config.yaml
n_layer: 8
d_model: 256
n_experts: 128
experts_per_token: 8
d_expert: 48
d_shared_expert: 64
activation: "geglu"
moe_layers: [0, 2, 4, 6]
router_score: "sigmoid"
normalize_top_k: true
routed_scale: 1.0
balance_loss: 0.00165
balance_bias: true
init_std_router: 0.0136
lr_router: 0.000743
n_head: 2
n_kv_head: 2
head_dim: 128
vocab_size: 8192
norm: "rmsnorm"
norm_place: "peri"
norm_eps: 1e-06
positions: "rope"
rope_base: 3530.0
rope_fraction: 1.0
qk_norm: false
attn_scale: 0.0884
tie_embeddings: true
parallel_block: false
extras: ["capped logits"]
init: "uniform"
init_std_qkv: 0.0145
init_std_o: 0.00363
init_std_up: 0.0145
init_std_down: 0.00363
optimizer: "soap_variant"
lr: 0.00514
lr_mult_o: 0.639
beta1: 0.95
beta2: 0.98
lr_head: 0.0131
grad_clip: 2.0
warmup_steps: 200
schedule: "wsd"
decay_fraction: 0.666
decay_shape: "linear"
final_lr_fraction: 0.0
batch_tokens: [65536, 131072, 262144]
seq_len: 1024
doc_mask: false
train_tokens: 809500000
steps: 5800
dataset: "wikipedia_en"
Below are experts of layer 4 (counted from 0) of a mixture-of-experts language model. Rows are named router (the router's row for the expert), gate (a neuron's input weights, with its number), up (a neuron's input weights, with its number) and show model dimensions 0-255. Each number is 200 + 40 x the weight over its row's rms, rounded and kept within 0 to 999.
After each expert's rows: a language model's description of what the expert responds to. This comes from a sample of Wikipedia text that the model never trained on.

# expert 52
router,118,272,226,216,178,186,208,255,150,346,189,187,128,201,167,241,187,175,171,228,196,226,208,139,291,227,188,197,208,223,228,182,238,221,177,149,165,274,118,235,221,177,131,205,193,240,192,195,222,173,248,180,171,167,180,173,172,202,131,183,194,195,193,257,208,223,220,215,161,207,133,239,155,171,148,129,248,201,164,273,248,214,199,218,168,170,247,245,266,173,221,152,193,306,170,176,251,252,256,182,145,226,257,137,162,163,260,162,166,187,185,199,209,149,93,199,147,182,162,130,132,139,205,284,169,211,126,185,226,172,218,196,161,175,210,231,260,184,155,228,122,253,207,163,187,166,150,170,172,192,226,229,188,227,202,235,226,233,207,208,209,229,186,168,177,245,183,193,215,221,219,243,202,220,205,166,139,218,197,284,217,203,122,209,193,191,104,195,113,182,209,164,224,236,183,216,232,178,201,257,161,228,218,195,189,201,223,277,190,220,157,226,216,233,217,134,175,210,217,242,239,220,267,118,190,213,193,215,148,156,117,220,233,147,185,116,160,243,155,200,146,196,205,242,193,186,191,110,204,192,182,179,210,204,244,243
gate1,281,190,199,157,243,245,215,218,175,219,160,206,145,167,175,145,165,191,213,230,202,182,178,127,216,248,221,154,233,198,228,219,227,169,191,183,196,160,191,243,188,133,183,181,163,320,229,110,212,155,150,253,90,103,128,170,160,160,169,133,196,197,187,196,244,173,252,235,236,143,216,213,255,207,189,182,195,214,174,223,206,221,247,220,206,245,214,198,247,222,254,149,195,255,252,172,234,213,218,153,278,197,196,180,202,191,221,180,204,133,136,236,290,162,240,290,183,236,174,150,224,221,252,172,132,202,203,215,192,218,191,151,101,129,245,186,213,231,141,253,165,204,176,144,241,257,197,240,167,244,225,239,146,197,206,232,268,226,279,167,230,89,222,177,234,177,208,323,131,187,235,184,238,257,216,219,163,169,203,181,248,172,184,250,219,211,181,263,198,203,196,218,216,188,209,159,238,189,173,232,211,170,141,163,221,224,256,188,206,225,187,178,236,185,277,212,159,227,161,280,218,233,242,115,182,217,259,252,182,254,256,210,196,199,235,155,216,170,243,244,192,187,249,205,188,179,273,190,173,237,204,246,185,167,241,220
up1,153,161,207,163,158,136,148,182,228,231,154,271,205,174,202,203,201,177,192,210,166,72,223,217,220,259,202,233,250,285,205,167,219,188,272,164,226,244,106,213,201,161,160,192,182,278,180,262,199,156,242,271,263,139,100,234,233,217,241,233,192,187,166,169,192,147,222,191,180,252,229,145,221,194,273,175,223,222,189,194,152,187,186,261,239,170,141,231,199,246,253,168,237,152,276,172,172,246,241,195,203,164,190,197,203,199,237,177,169,208,232,177,111,206,155,171,167,191,204,203,211,114,230,164,114,269,154,217,217,193,211,175,254,245,261,231,185,141,167,189,157,195,117,190,255,193,208,149,220,209,201,259,218,206,196,205,192,239,192,244,141,173,131,227,177,198,242,271,155,219,214,176,199,198,221,202,220,219,222,165,264,229,244,206,206,188,119,95,161,224,114,218,182,126,203,230,243,131,130,155,221,189,136,203,140,229,203,235,219,198,159,189,203,189,206,165,283,160,142,167,162,236,215,191,174,219,227,160,185,198,128,190,175,229,121,169,209,140,196,238,228,237,169,232,183,166,127,169,238,165,159,230,239,152,168,206
Table separators and fragments. Pipes, semicolons and colons in score and results tables, plus inner word pieces such as ina in Ordinance, ript.

# expert 51
router,260,215,230,175,205,212,143,164,292,268,224,232,222,143,212,222,192,217,237,263,165,272,204,208,205,194,201,238,192,224,181,224,195,161,190,232,221,163,162,202,37,212,153,289,216,156,172,152,211,174,233,209,141,143,215,227,148,203,131,246,256,191,206,173,246,222,141,164,103,147,184,199,238,201,106,155,240,180,244,218,219,158,141,216,145,195,222,186,183,274,277,239,186,184,220,150,223,229,200,121,142,201,113,174,170,151,182,160,152,211,242,258,174,235,136,190,179,161,187,106,159,272,169,220,192,211,196,203,136,187,230,199,124,118,188,169,207,244,184,237,191,231,151,148,167,220,239,165,184,266,228,280,189,201,164,161,156,210,225,238,178,209,208,187,228,141,141,262,208,250,203,212,282,209,248,189,208,167,190,179,196,234,159,200,195,263,176,223,171,123,157,230,196,214,270,225,236,238,232,207,201,193,161,161,247,154,241,200,241,152,126,181,235,181,143,160,177,234,201,170,204,240,212,214,224,167,182,184,204,201,134,146,203,176,205,158,168,241,150,167,189,160,192,214,213,230,188,216,276,226,168,277,229,240,160,224
gate0,193,225,195,181,217,173,216,204,263,178,241,189,131,225,205,275,213,203,259,175,220,216,236,266,271,127,208,118,146,145,161,251,205,158,213,147,210,268,156,140,131,189,213,226,207,181,163,178,185,204,184,171,185,176,178,184,242,198,180,183,198,225,231,243,232,250,229,255,189,208,224,194,183,205,181,192,258,204,193,239,134,222,133,211,129,188,222,175,210,260,207,231,246,234,142,147,151,210,155,222,211,237,167,161,199,219,193,187,177,197,240,207,174,200,209,223,233,188,155,203,250,247,226,228,255,254,224,189,213,146,132,203,186,228,128,170,197,201,283,185,231,186,185,283,169,185,117,255,220,227,309,187,125,111,131,124,161,264,206,230,236,177,125,195,195,162,196,168,163,226,232,171,132,155,163,188,200,172,253,147,142,226,138,158,257,290,180,206,283,177,246,204,147,210,219,202,268,254,195,275,145,177,219,205,207,192,192,248,170,185,191,148,127,190,234,111,174,144,295,180,131,188,228,183,236,218,155,206,207,209,282,173,173,208,176,196,252,182,202,126,226,185,237,229,235,195,126,235,229,234,175,267,181,212,160,227
up0,198,177,154,159,219,187,238,244,202,86,215,249,243,195,172,244,183,215,118,138,222,131,205,193,167,183,180,226,217,271,253,202,225,179,182,154,233,159,241,174,213,118,235,158,215,203,226,258,226,125,168,275,192,237,163,213,239,231,257,210,190,218,211,200,192,200,207,160,171,209,247,179,156,160,237,237,218,204,200,201,225,139,154,182,125,129,200,174,250,216,244,151,223,134,202,247,271,195,173,186,145,211,180,240,188,242,267,190,273,256,205,168,167,148,270,209,224,159,155,215,162,199,205,231,200,201,159,181,244,238,229,200,156,235,232,228,182,198,112,199,289,251,250,245,184,188,123,173,249,171,190,169,204,239,152,172,268,194,178,146,190,199,175,175,97,275,275,125,188,222,275,197,180,207,277,188,109,119,223,160,198,168,160,184,277,151,191,173,256,191,223,130,282,164,180,172,188,209,157,175,281,196,181,188,195,157,186,180,173,123,183,139,187,241,238,227,167,213,215,229,252,153,155,226,145,190,210,222,282,211,157,219,197,181,212,204,194,227,193,235,102,236,230,187,174,181,181,129,214,226,159,180,196,189,223,172
Infobox field punctuation. Field labels and separators in infoboxes and headings, such as Apps / (Gls), UTC+, ===, Coordinates, Kingdom, Phylum, Website.

# expert 5
router,237,220,217,222,222,298,110,248,256,264,220,234,321,165,79,173,249,194,196,165,267,238,172,222,164,315,194,186,150,284,151,212,248,190,170,218,199,205,213,188,146,197,181,296,155,173,180,147,234,184,215,229,179,198,229,204,102,175,178,206,242,113,219,229,217,237,177,254,141,221,171,224,139,183,187,186,236,179,163,241,218,117,184,217,187,176,226,224,217,220,239,245,210,201,168,170,188,184,189,246,222,147,229,208,223,202,270,203,142,265,212,285,174,138,191,199,191,161,249,180,211,283,228,225,177,167,175,211,215,170,241,186,226,134,194,117,228,202,135,209,219,164,182,203,170,194,273,167,212,260,247,198,202,178,212,222,177,178,158,259,209,214,210,275,215,205,212,178,253,209,215,212,236,191,142,180,192,200,242,214,271,265,191,211,230,217,242,272,242,152,204,186,232,251,194,183,219,176,159,213,185,226,154,181,224,267,227,187,260,214,147,196,129,137,160,262,201,162,193,151,205,188,214,140,202,185,214,232,185,164,126,202,201,174,152,139,167,294,179,149,255,166,187,186,213,145,177,156,222,261,160,146,225,208,185,136
gate0,239,128,106,170,162,190,201,226,240,170,209,189,154,181,170,198,210,127,229,223,236,216,218,139,270,242,210,298,268,191,169,220,174,240,214,215,268,278,246,92,140,154,200,257,114,141,194,194,220,165,201,270,225,166,259,188,193,216,93,123,210,162,185,195,177,238,179,202,176,215,141,174,217,161,240,179,233,113,212,153,135,251,188,197,158,212,170,187,194,252,193,143,165,308,206,226,160,222,183,246,193,200,191,208,229,245,238,306,172,199,185,215,184,174,197,249,172,214,236,215,216,186,183,212,175,253,96,177,206,229,166,174,209,159,222,187,209,237,274,209,278,137,195,168,211,215,244,204,217,217,229,190,211,247,185,199,188,218,200,200,238,181,166,340,197,199,170,217,205,216,216,179,218,213,217,272,175,201,216,151,235,210,221,224,196,264,127,174,232,225,182,159,153,167,175,248,240,272,186,206,159,164,280,172,191,147,289,196,219,166,287,172,158,219,205,178,150,178,227,176,260,244,214,214,236,211,187,184,190,157,205,179,194,199,247,144,198,145,243,176,238,138,233,143,159,179,174,223,250,195,168,270,249,194,177,194
up0,182,118,248,186,161,245,251,153,193,233,246,196,225,179,232,193,191,167,301,199,211,99,207,219,191,182,180,223,227,239,183,202,167,206,171,134,195,155,143,256,188,175,197,188,195,225,253,107,261,192,174,181,79,188,270,165,205,257,192,197,244,201,169,232,171,139,163,243,278,191,179,198,217,209,226,212,221,233,214,163,249,150,172,243,195,173,209,218,221,116,246,189,166,272,236,268,221,235,174,190,176,180,194,202,196,181,159,215,188,190,193,142,150,210,228,219,232,163,252,172,184,119,210,239,203,200,193,235,162,217,214,260,143,159,213,198,135,190,282,84,177,201,200,135,228,166,218,245,194,171,119,146,242,214,114,199,192,208,77,154,195,145,168,191,151,208,224,236,223,180,196,243,197,184,197,187,157,231,130,141,265,227,208,199,224,215,201,165,139,227,213,208,266,171,171,278,163,216,156,143,196,256,264,207,167,203,187,118,117,197,134,171,167,232,285,229,222,256,120,197,171,202,195,228,175,206,175,171,254,190,204,191,207,237,155,186,250,181,186,206,204,240,157,226,145,140,130,168,173,215,269,189,237,222,204,237
Infobox field labels. Labels and first words of lines in infoboxes, lists and tables, such as Surface, Born, Died, Preceded, Votes, See.

# expert 22
router,253,208,191,181,150,179,185,210,189,270,229,201,150,208,176,202,247,153,178,226,230,282,130,221,187,238,153,175,303,190,199,115,231,184,214,224,165,156,138,265,218,198,136,204,205,183,137,191,168,190,159,114,213,221,195,120,135,183,122,172,222,168,163,202,203,201,183,161,196,197,238,235,361,142,179,188,241,247,207,197,286,137,172,145,231,221,183,179,199,266,163,241,171,203,230,165,240,232,170,213,265,185,264,253,150,137,151,203,175,199,253,234,165,213,166,255,187,199,260,205,180,183,178,262,141,145,124,234,226,175,189,203,127,209,204,221,230,208,223,279,245,131,227,181,212,158,124,191,247,227,214,214,250,194,197,180,191,214,177,244,206,261,204,209,230,170,192,179,169,246,227,298,207,192,226,147,131,183,249,239,198,189,186,286,177,248,170,236,258,245,272,205,238,193,204,179,213,165,154,280,184,180,195,239,203,206,222,191,209,156,183,260,166,159,214,173,319,186,191,185,183,228,221,201,219,258,221,167,172,188,197,208,204,254,200,130,151,234,143,191,210,185,124,203,240,231,160,246,210,181,132,223,199,214,245,226
gate0,240,182,181,192,157,243,215,201,222,223,208,203,167,306,209,254,178,162,194,224,125,161,207,224,173,282,213,202,232,148,219,175,239,196,254,197,201,226,164,177,202,236,195,217,132,237,219,150,160,188,214,126,258,240,195,218,187,228,179,173,190,197,241,229,223,250,217,244,212,184,100,207,173,274,140,192,189,228,208,268,175,196,120,213,226,229,246,276,211,217,155,203,189,209,210,197,249,186,186,213,210,225,169,186,143,171,208,226,170,205,211,126,228,310,207,184,168,114,202,252,181,132,236,192,259,282,159,208,166,202,196,230,244,239,160,98,114,220,275,211,223,236,209,200,221,227,208,113,261,240,107,209,195,256,153,259,207,215,205,157,190,160,195,223,267,228,186,158,153,181,213,203,169,184,211,247,131,218,209,158,267,142,271,116,201,266,171,206,233,260,230,201,155,198,247,137,127,164,172,205,206,188,263,201,204,151,229,213,197,216,248,204,92,179,230,187,229,211,254,139,209,181,170,189,219,155,224,220,283,245,240,183,205,242,184,208,181,242,134,194,183,234,163,123,250,190,134,219,175,237,256,265,215,259,212,202
up0,200,202,184,133,194,193,190,216,214,298,267,203,218,134,155,182,93,140,142,218,196,201,117,162,155,164,185,243,221,262,240,228,191,259,229,211,259,222,108,102,192,191,243,166,203,175,223,203,169,166,240,268,246,212,211,241,232,214,227,253,228,241,200,193,237,147,210,146,203,214,319,156,233,178,256,185,190,223,150,222,205,193,235,248,189,182,234,215,216,125,264,219,177,160,130,182,261,108,268,173,189,232,217,232,175,194,169,280,296,210,173,178,218,177,155,257,229,209,157,188,162,204,209,220,279,187,179,240,190,240,199,254,154,233,196,247,194,180,195,209,292,291,181,155,276,215,168,196,229,199,300,235,257,237,153,102,206,141,216,140,200,198,267,197,131,275,144,193,213,180,164,239,200,227,218,229,178,199,214,179,204,235,213,195,138,199,256,216,160,157,243,185,181,176,167,173,203,169,234,226,175,224,211,219,170,168,235,167,178,201,228,156,171,274,155,207,195,191,147,218,161,221,178,240,162,227,180,196,206,179,163,125,220,168,237,185,180,192,224,195,161,246,210,157,115,145,227,201,234,186,222,224,152,239,200,162
Numbers and counts. Digits and number words in tables, numbered rounds, years and statistics, such as 12, 4, three, six.

# expert 54
router,257,211,290,169,207,193,207,144,258,147,208,153,184,181,201,175,171,189,200,186,166,245,218,212,237,211,203,237,193,209,155,201,211,277,246,205,178,288,133,182,100,156,203,196,158,173,164,207,247,169,188,226,240,160,175,259,179,158,260,242,229,123,197,196,202,235,216,249,261,190,237,183,224,193,186,206,250,205,216,232,174,162,190,156,216,147,252,324,204,134,158,191,217,188,131,150,132,206,196,185,178,203,289,229,194,168,179,202,178,188,231,269,220,121,263,255,202,186,208,226,171,183,154,235,173,159,213,178,228,203,211,200,115,164,266,205,219,205,189,253,203,160,240,253,182,185,197,253,252,159,238,232,132,260,214,237,84,234,233,251,185,105,217,137,191,173,203,226,162,193,234,239,283,190,186,153,156,188,231,283,225,242,189,207,170,230,135,225,112,148,178,208,154,197,265,206,143,212,139,186,166,234,172,167,201,271,210,151,217,184,173,198,202,152,196,226,206,140,208,132,245,169,265,191,264,193,192,202,193,139,259,185,155,142,152,278,152,282,161,205,196,220,204,143,218,224,169,208,209,210,190,160,184,246,141,208
gate0,179,170,181,206,119,190,236,152,213,311,162,201,151,196,165,337,177,203,254,208,168,199,171,230,238,189,179,243,189,201,179,175,177,251,294,196,230,216,239,225,161,227,197,189,249,213,184,169,207,215,216,248,182,193,258,190,192,161,217,186,201,216,184,222,219,163,213,250,249,256,197,175,181,170,169,216,162,177,181,225,185,179,133,186,194,252,182,274,212,268,232,226,262,208,105,121,262,167,158,235,206,202,285,182,306,206,159,191,196,226,186,141,228,220,172,198,209,170,249,191,137,250,166,233,224,276,211,145,192,236,179,166,172,219,249,194,250,146,233,220,242,187,287,255,320,264,272,160,211,133,196,163,200,213,201,230,198,179,142,150,240,133,184,288,199,242,241,179,218,185,206,213,220,153,179,194,228,114,213,221,179,165,161,244,216,277,211,228,199,137,248,185,163,242,157,205,184,240,182,146,215,198,167,193,167,228,223,169,160,216,197,201,166,223,162,229,176,183,236,187,255,253,147,318,164,187,222,192,135,205,253,184,230,180,118,266,134,155,191,173,198,209,194,149,202,211,226,147,252,186,242,273,208,236,193,200
up0,269,144,211,214,258,211,233,197,190,157,248,266,141,159,230,218,244,209,174,183,179,174,157,141,172,181,240,108,149,228,243,185,210,258,219,182,216,162,161,168,159,188,222,191,135,159,246,168,186,181,189,229,169,170,221,247,259,237,184,224,191,225,95,224,219,106,182,149,252,175,192,251,214,142,218,203,161,196,211,263,201,244,159,269,233,233,165,196,146,160,155,179,181,238,240,186,210,255,161,164,233,165,140,235,202,199,144,209,188,209,199,257,217,160,229,216,244,129,135,171,137,292,216,188,228,139,222,214,234,191,199,233,228,243,190,254,202,262,222,186,229,202,213,184,189,178,240,216,205,175,208,240,245,233,193,193,167,152,161,258,255,241,225,156,135,234,260,187,208,215,191,195,267,203,214,174,129,219,266,163,183,196,220,203,157,149,203,153,219,171,202,188,146,211,226,222,175,312,215,156,189,192,118,230,127,254,260,216,189,257,132,197,197,166,169,299,149,157,181,188,250,202,195,188,185,168,134,178,269,210,146,239,167,121,171,237,206,231,173,198,227,110,213,161,118,174,152,160,188,264,241,199,216,113,282,162
Foreign word endings. Final letters of French, Spanish and other foreign words and names, such as française, Lacoste, -ía, -ón, before commas or pipes.

# expert 40
router,169,189,188,210,240,247,167,265,253,253,202,218,226,179,167,229,134,193,114,222,304,196,198,128,231,143,168,105,202,211,164,226,266,236,246,227,245,291,137,203,98,130,160,207,136,228,171,189,254,190,223,217,233,229,174,151,202,236,198,192,184,188,136,215,196,197,226,218,158,184,155,197,299,167,185,213,229,303,222,243,190,160,200,236,107,205,236,238,238,273,192,201,189,251,194,184,180,174,142,229,187,234,170,138,221,211,176,182,189,229,168,209,159,190,175,226,173,199,239,170,149,176,257,199,142,174,219,158,184,192,213,162,188,208,198,264,219,181,162,204,212,135,238,257,245,197,228,217,152,172,211,197,183,246,178,193,142,274,167,203,235,135,309,169,202,158,203,159,216,158,270,202,205,238,176,228,220,202,233,249,196,202,192,154,201,207,180,181,236,149,173,182,261,199,103,289,177,217,174,191,247,173,180,262,182,148,287,224,152,112,190,215,207,157,189,139,118,235,217,273,217,196,247,149,258,170,223,154,193,127,219,143,209,231,203,192,184,165,99,204,219,218,234,171,205,175,153,207,194,207,232,192,273,218,213,190
gate0,191,151,175,218,208,151,224,244,259,160,141,189,134,139,218,246,190,177,250,241,227,159,198,246,242,265,189,183,171,155,210,137,239,247,190,117,239,248,212,150,195,172,232,232,137,219,171,250,274,188,212,175,195,252,250,168,201,147,162,150,208,200,136,180,179,120,199,171,197,186,185,132,218,193,181,175,181,240,188,214,152,247,197,193,129,183,256,169,143,181,282,197,177,228,284,231,221,222,131,184,204,178,204,131,187,209,198,201,114,226,176,209,169,160,206,154,145,245,171,117,245,187,194,257,188,199,192,210,190,221,175,263,281,255,163,159,193,143,212,260,233,261,149,246,206,244,165,209,214,226,205,226,214,237,190,189,141,215,175,178,193,171,234,315,206,142,211,187,181,181,229,219,194,144,202,263,205,194,253,224,260,206,173,232,195,256,169,189,198,153,277,160,222,170,172,205,267,231,155,287,148,260,153,196,222,374,236,170,136,229,253,212,203,232,200,195,187,249,223,235,234,240,193,239,181,207,182,198,227,211,171,167,197,202,202,208,197,180,249,242,264,229,197,179,235,163,196,119,202,180,158,204,231,235,316,204
up0,241,129,201,163,227,231,187,231,208,155,209,155,151,160,193,245,222,204,208,161,185,164,200,227,203,165,154,236,169,171,194,243,183,206,293,209,223,198,225,184,257,214,257,232,145,253,194,125,157,179,158,197,226,237,212,249,191,184,240,202,145,244,133,275,225,142,219,217,173,192,202,198,186,221,207,257,207,242,209,215,202,236,185,224,203,176,197,205,140,232,193,214,203,160,204,282,188,161,178,210,280,149,176,149,159,131,169,182,162,229,248,218,147,255,201,207,239,194,148,165,228,131,285,245,194,202,229,208,210,219,229,188,148,210,199,154,230,314,179,213,267,236,189,233,172,90,187,155,200,136,185,203,252,198,265,207,180,256,117,203,178,221,200,186,249,271,200,159,190,180,217,207,155,188,268,154,237,187,300,207,189,275,263,233,125,253,230,267,146,138,284,147,194,235,151,214,200,236,192,142,181,95,166,276,188,221,183,165,179,174,192,194,145,259,227,224,246,202,222,177,202,161,225,200,219,172,118,225,199,193,180,129,193,279,196,172,205,142,208,250,188,211,313,183,123,182,178,146,207,156,230,204,162,200,254,221
Prepositions before dates. Prepositions and month names starting time or place phrases, such as in, to, until, At, May, June, and words following them.

# expert 20
router,87,186,194,177,193,222,225,227,203,198,156,277,188,198,187,245,185,204,226,195,179,246,172,214,170,266,195,202,252,260,161,225,266,195,162,206,189,116,177,257,204,169,156,204,185,198,188,187,262,171,213,197,174,105,110,159,157,185,275,197,152,217,209,245,257,242,153,157,186,189,282,184,264,179,104,238,222,202,294,212,228,205,170,261,216,222,239,244,227,240,148,200,188,209,200,119,170,119,173,211,190,215,256,212,219,138,207,126,163,198,215,200,225,193,238,217,210,201,193,165,207,187,179,217,227,168,177,189,202,217,166,244,165,184,211,210,196,144,113,157,152,215,229,165,190,221,169,186,201,124,210,234,209,280,167,223,160,253,155,218,212,288,273,96,213,171,160,135,215,259,223,244,157,183,220,163,197,203,196,185,255,203,204,217,172,251,250,207,152,171,241,176,275,219,205,216,159,258,147,221,189,249,190,243,262,261,206,252,187,205,190,220,182,192,233,253,248,215,214,276,157,228,236,178,214,156,217,205,138,164,215,230,194,210,213,175,162,181,147,229,115,109,284,213,237,262,152,151,236,246,203,244,153,252,193,296
gate0,153,225,238,233,248,237,186,202,231,175,209,228,138,152,200,168,269,260,250,169,220,208,233,338,202,264,152,335,219,151,171,181,250,188,181,143,299,205,195,205,174,213,183,258,142,159,199,169,186,199,192,128,216,192,143,263,249,226,197,168,212,240,240,212,139,235,179,223,214,183,178,194,204,231,163,227,206,218,231,143,138,219,209,215,157,106,173,238,176,241,228,132,136,244,225,253,219,160,208,262,246,210,206,206,275,162,295,204,193,229,199,177,172,225,92,201,217,233,225,245,228,287,161,174,276,213,134,237,197,184,196,232,137,186,167,193,188,178,221,135,166,144,159,192,231,173,185,187,218,124,192,131,150,271,184,159,198,188,233,267,235,177,190,227,199,205,248,246,197,219,301,147,219,220,224,244,248,189,162,193,157,203,222,144,215,203,185,200,286,234,252,223,204,168,154,212,166,190,178,201,145,213,239,181,206,181,174,225,217,202,170,221,233,197,112,222,223,198,197,246,123,222,199,166,217,151,137,211,191,188,144,214,203,191,208,172,147,155,233,147,247,200,150,114,228,211,200,151,234,216,165,194,186,269,213,180
up0,162,162,207,199,201,242,210,220,221,261,150,170,144,211,207,171,243,261,188,181,225,213,251,185,200,177,227,222,191,253,201,145,217,225,262,195,192,209,201,117,164,167,231,174,238,237,195,199,224,238,202,291,201,180,174,157,216,169,134,212,176,252,202,199,206,215,174,209,180,246,154,245,239,175,256,211,140,240,201,203,266,257,240,201,201,116,194,188,184,111,201,177,200,208,223,221,123,171,156,263,153,162,253,190,164,109,137,187,205,238,162,220,238,176,190,184,193,101,164,167,150,201,204,223,195,181,223,202,194,237,184,231,217,214,252,175,177,203,192,160,255,239,215,234,226,219,221,259,224,257,236,151,209,162,191,198,206,158,241,83,165,185,235,219,220,291,140,92,225,167,165,235,222,257,115,224,187,153,219,208,234,286,194,204,177,181,277,238,175,247,212,201,234,262,281,103,268,227,202,219,184,238,183,214,203,229,271,220,228,138,284,174,212,182,190,215,235,199,155,224,281,283,170,174,149,201,233,209,167,145,198,161,203,188,203,154,210,185,154,218,208,170,284,192,85,187,132,159,193,247,231,282,158,220,160,220
Table and coordinate punctuation. Structural symbols in tables, lists and coordinates, such as degree and minute signs, pipes, line breaks, opening parentheses and dashes.

# expert 25
router,227,141,176,214,165,220,204,210,164,263,230,157,212,232,183,214,238,217,172,189,204,223,136,227,197,195,180,231,255,214,267,243,180,214,190,168,261,239,201,222,148,246,153,176,182,190,238,208,196,159,314,170,191,177,261,170,143,241,270,248,190,179,232,200,194,282,196,275,134,267,91,259,221,187,175,112,244,293,193,243,167,186,173,292,244,156,261,256,210,189,218,203,226,273,136,168,157,172,162,188,185,225,212,197,185,191,230,84,231,201,163,224,206,192,213,212,152,195,198,171,102,257,209,286,154,225,147,134,217,183,205,238,182,199,239,204,212,226,248,294,182,156,159,196,171,155,120,208,176,193,188,255,184,198,196,213,177,250,123,171,177,200,208,138,176,265,149,188,185,199,220,268,237,258,143,158,142,220,227,196,221,226,179,170,169,227,239,194,167,217,213,147,209,197,233,246,220,261,215,214,96,174,259,211,254,160,213,304,176,204,191,225,178,233,176,212,210,145,171,187,173,218,221,223,219,200,221,154,206,178,144,235,237,149,236,134,173,178,167,246,166,124,249,188,201,211,151,197,173,209,136,186,224,240,176,208
gate1,143,192,223,205,111,152,194,183,104,189,171,126,222,220,218,240,132,258,235,208,226,141,165,213,171,166,199,139,223,175,210,213,167,186,175,201,264,224,183,220,228,166,189,177,205,213,228,257,241,117,149,212,224,186,121,119,172,186,145,216,231,202,221,103,233,159,263,204,193,171,133,218,211,232,220,287,173,245,216,173,258,221,170,241,155,278,185,245,225,184,236,218,219,139,188,200,215,171,167,177,243,197,218,213,112,221,213,168,229,238,235,208,190,159,232,197,189,199,206,237,202,280,146,111,197,171,190,158,181,222,219,156,186,219,268,255,233,182,167,140,205,262,181,185,201,154,148,188,185,255,192,188,210,254,116,281,164,173,173,165,206,239,210,211,256,229,192,174,163,246,184,230,201,220,122,209,145,176,189,165,286,232,250,191,195,193,210,329,228,206,156,241,164,155,203,174,206,233,111,204,255,111,214,188,223,207,196,274,186,209,215,156,167,248,206,213,205,185,189,254,276,103,137,158,174,145,202,174,133,223,187,238,183,171,225,167,183,187,173,206,174,151,260,181,237,128,132,144,159,163,239,223,193,183,173,231
up1,232,167,163,136,121,120,199,175,174,234,234,215,167,152,155,110,287,226,157,140,133,176,187,252,178,190,235,200,166,212,225,212,161,165,182,275,235,180,167,275,202,208,192,184,208,218,217,144,205,221,259,222,191,206,197,273,185,218,190,174,166,212,186,263,239,157,139,216,201,272,174,314,252,97,226,181,167,192,215,167,207,247,163,194,194,195,201,135,236,202,184,223,251,217,263,155,168,221,274,127,260,200,136,170,185,175,205,236,231,288,224,177,200,232,195,170,211,256,271,237,216,174,243,251,215,257,178,234,182,232,233,181,175,226,166,169,197,246,207,180,226,227,198,95,236,193,212,172,246,285,225,234,133,172,235,261,192,176,222,226,168,126,257,221,148,130,273,189,211,177,211,248,247,204,192,174,168,228,222,207,285,207,168,143,255,157,170,172,229,172,110,187,198,199,235,202,169,167,188,191,141,181,194,212,172,196,183,187,184,128,187,212,184,183,170,46,221,215,182,179,192,225,220,170,169,178,243,161,208,319,214,221,243,259,180,206,201,212,158,251,224,189,209,230,217,223,163,257,181,218,208,189,227,185,260,185
Mid-word syllables. Inner syllables of longer words, often Latinate, such as Pro|co|pius, trans|ce|ndental, Prin|ci|pal, colu|mella.

# expert 60
router,146,175,181,192,166,228,198,183,171,216,213,184,113,161,189,295,188,212,94,211,183,264,190,187,241,145,201,212,252,196,268,255,172,184,237,146,207,195,182,166,175,229,169,147,174,205,221,199,188,171,203,142,186,218,235,135,201,240,260,247,154,163,177,195,203,212,169,217,189,193,134,233,217,198,147,189,243,273,179,253,223,178,208,238,180,159,210,229,201,207,176,193,194,233,163,134,203,194,202,153,260,164,233,142,205,110,135,151,176,126,182,207,214,179,190,193,148,254,180,194,221,150,198,267,198,184,141,118,160,174,194,229,151,224,227,157,286,225,255,213,156,168,206,166,180,262,161,187,242,185,171,196,195,177,183,205,210,262,246,211,173,199,219,64,228,218,165,214,183,173,214,220,252,256,207,213,125,184,194,195,191,185,127,227,151,208,155,212,174,210,161,103,212,173,242,190,161,273,190,324,112,205,172,122,227,120,213,223,209,174,177,232,206,228,138,197,198,234,174,143,259,188,241,140,246,247,177,226,132,158,129,178,180,151,174,191,168,195,150,170,183,186,233,155,195,160,148,162,172,156,138,129,186,247,221,300
gate0,264,173,199,132,191,236,163,181,213,162,174,175,100,210,202,153,202,208,247,221,137,158,118,239,212,211,184,243,195,177,116,215,193,128,156,144,253,205,229,116,115,140,179,186,234,189,206,201,188,192,215,157,177,245,257,231,202,139,234,165,238,179,208,150,225,232,127,139,285,147,184,156,199,158,161,244,191,176,180,280,149,267,248,258,227,185,213,206,191,182,150,230,142,236,225,199,221,222,171,138,209,161,276,239,170,178,160,212,210,235,274,261,228,191,205,162,180,211,222,183,206,170,182,238,197,233,130,269,238,218,185,245,174,253,198,202,226,268,165,192,160,177,214,184,161,261,259,216,322,231,165,262,211,179,174,237,208,283,202,173,171,143,160,205,229,145,258,176,208,186,181,189,244,177,174,248,172,166,200,160,210,187,192,154,279,223,263,193,166,212,217,238,240,114,130,175,191,241,177,302,148,143,178,222,94,257,224,184,187,200,230,218,194,228,145,225,137,182,235,242,219,163,118,187,230,210,181,166,234,200,181,216,168,211,186,164,165,140,210,224,194,217,198,160,227,178,241,209,203,272,253,232,249,227,213,220
up0,253,170,229,161,198,197,282,227,217,213,172,270,227,149,125,263,115,199,195,260,236,164,200,130,203,249,166,172,227,168,209,234,275,228,163,192,161,153,245,169,150,192,303,180,206,217,212,194,178,155,220,195,151,207,228,214,158,165,144,174,233,157,259,235,284,217,243,180,242,218,178,181,278,249,195,232,205,241,238,205,227,169,230,202,141,213,226,194,201,227,210,191,187,148,183,244,190,185,213,153,176,184,190,193,155,225,236,102,235,143,173,203,146,245,142,265,247,219,307,148,183,135,231,205,271,242,247,186,204,240,197,158,168,230,288,207,201,168,206,230,218,242,205,207,162,247,236,224,167,154,164,177,250,212,204,164,209,192,247,189,159,131,224,224,184,244,230,229,199,218,140,245,221,245,172,261,172,182,184,178,151,234,224,207,202,201,249,172,209,233,228,143,198,265,137,176,221,177,222,193,182,250,188,209,172,196,228,185,260,229,238,76,193,252,183,238,146,172,179,188,120,178,195,89,191,168,239,162,200,276,311,139,236,215,221,220,184,134,196,230,203,196,226,210,121,198,224,166,170,268,170,243,159,160,185,126
Mid-word fragments. Interior pieces of English and technical words after opening consonants, like hurricane, botanical, blade, buccal, repechage, often in species texts.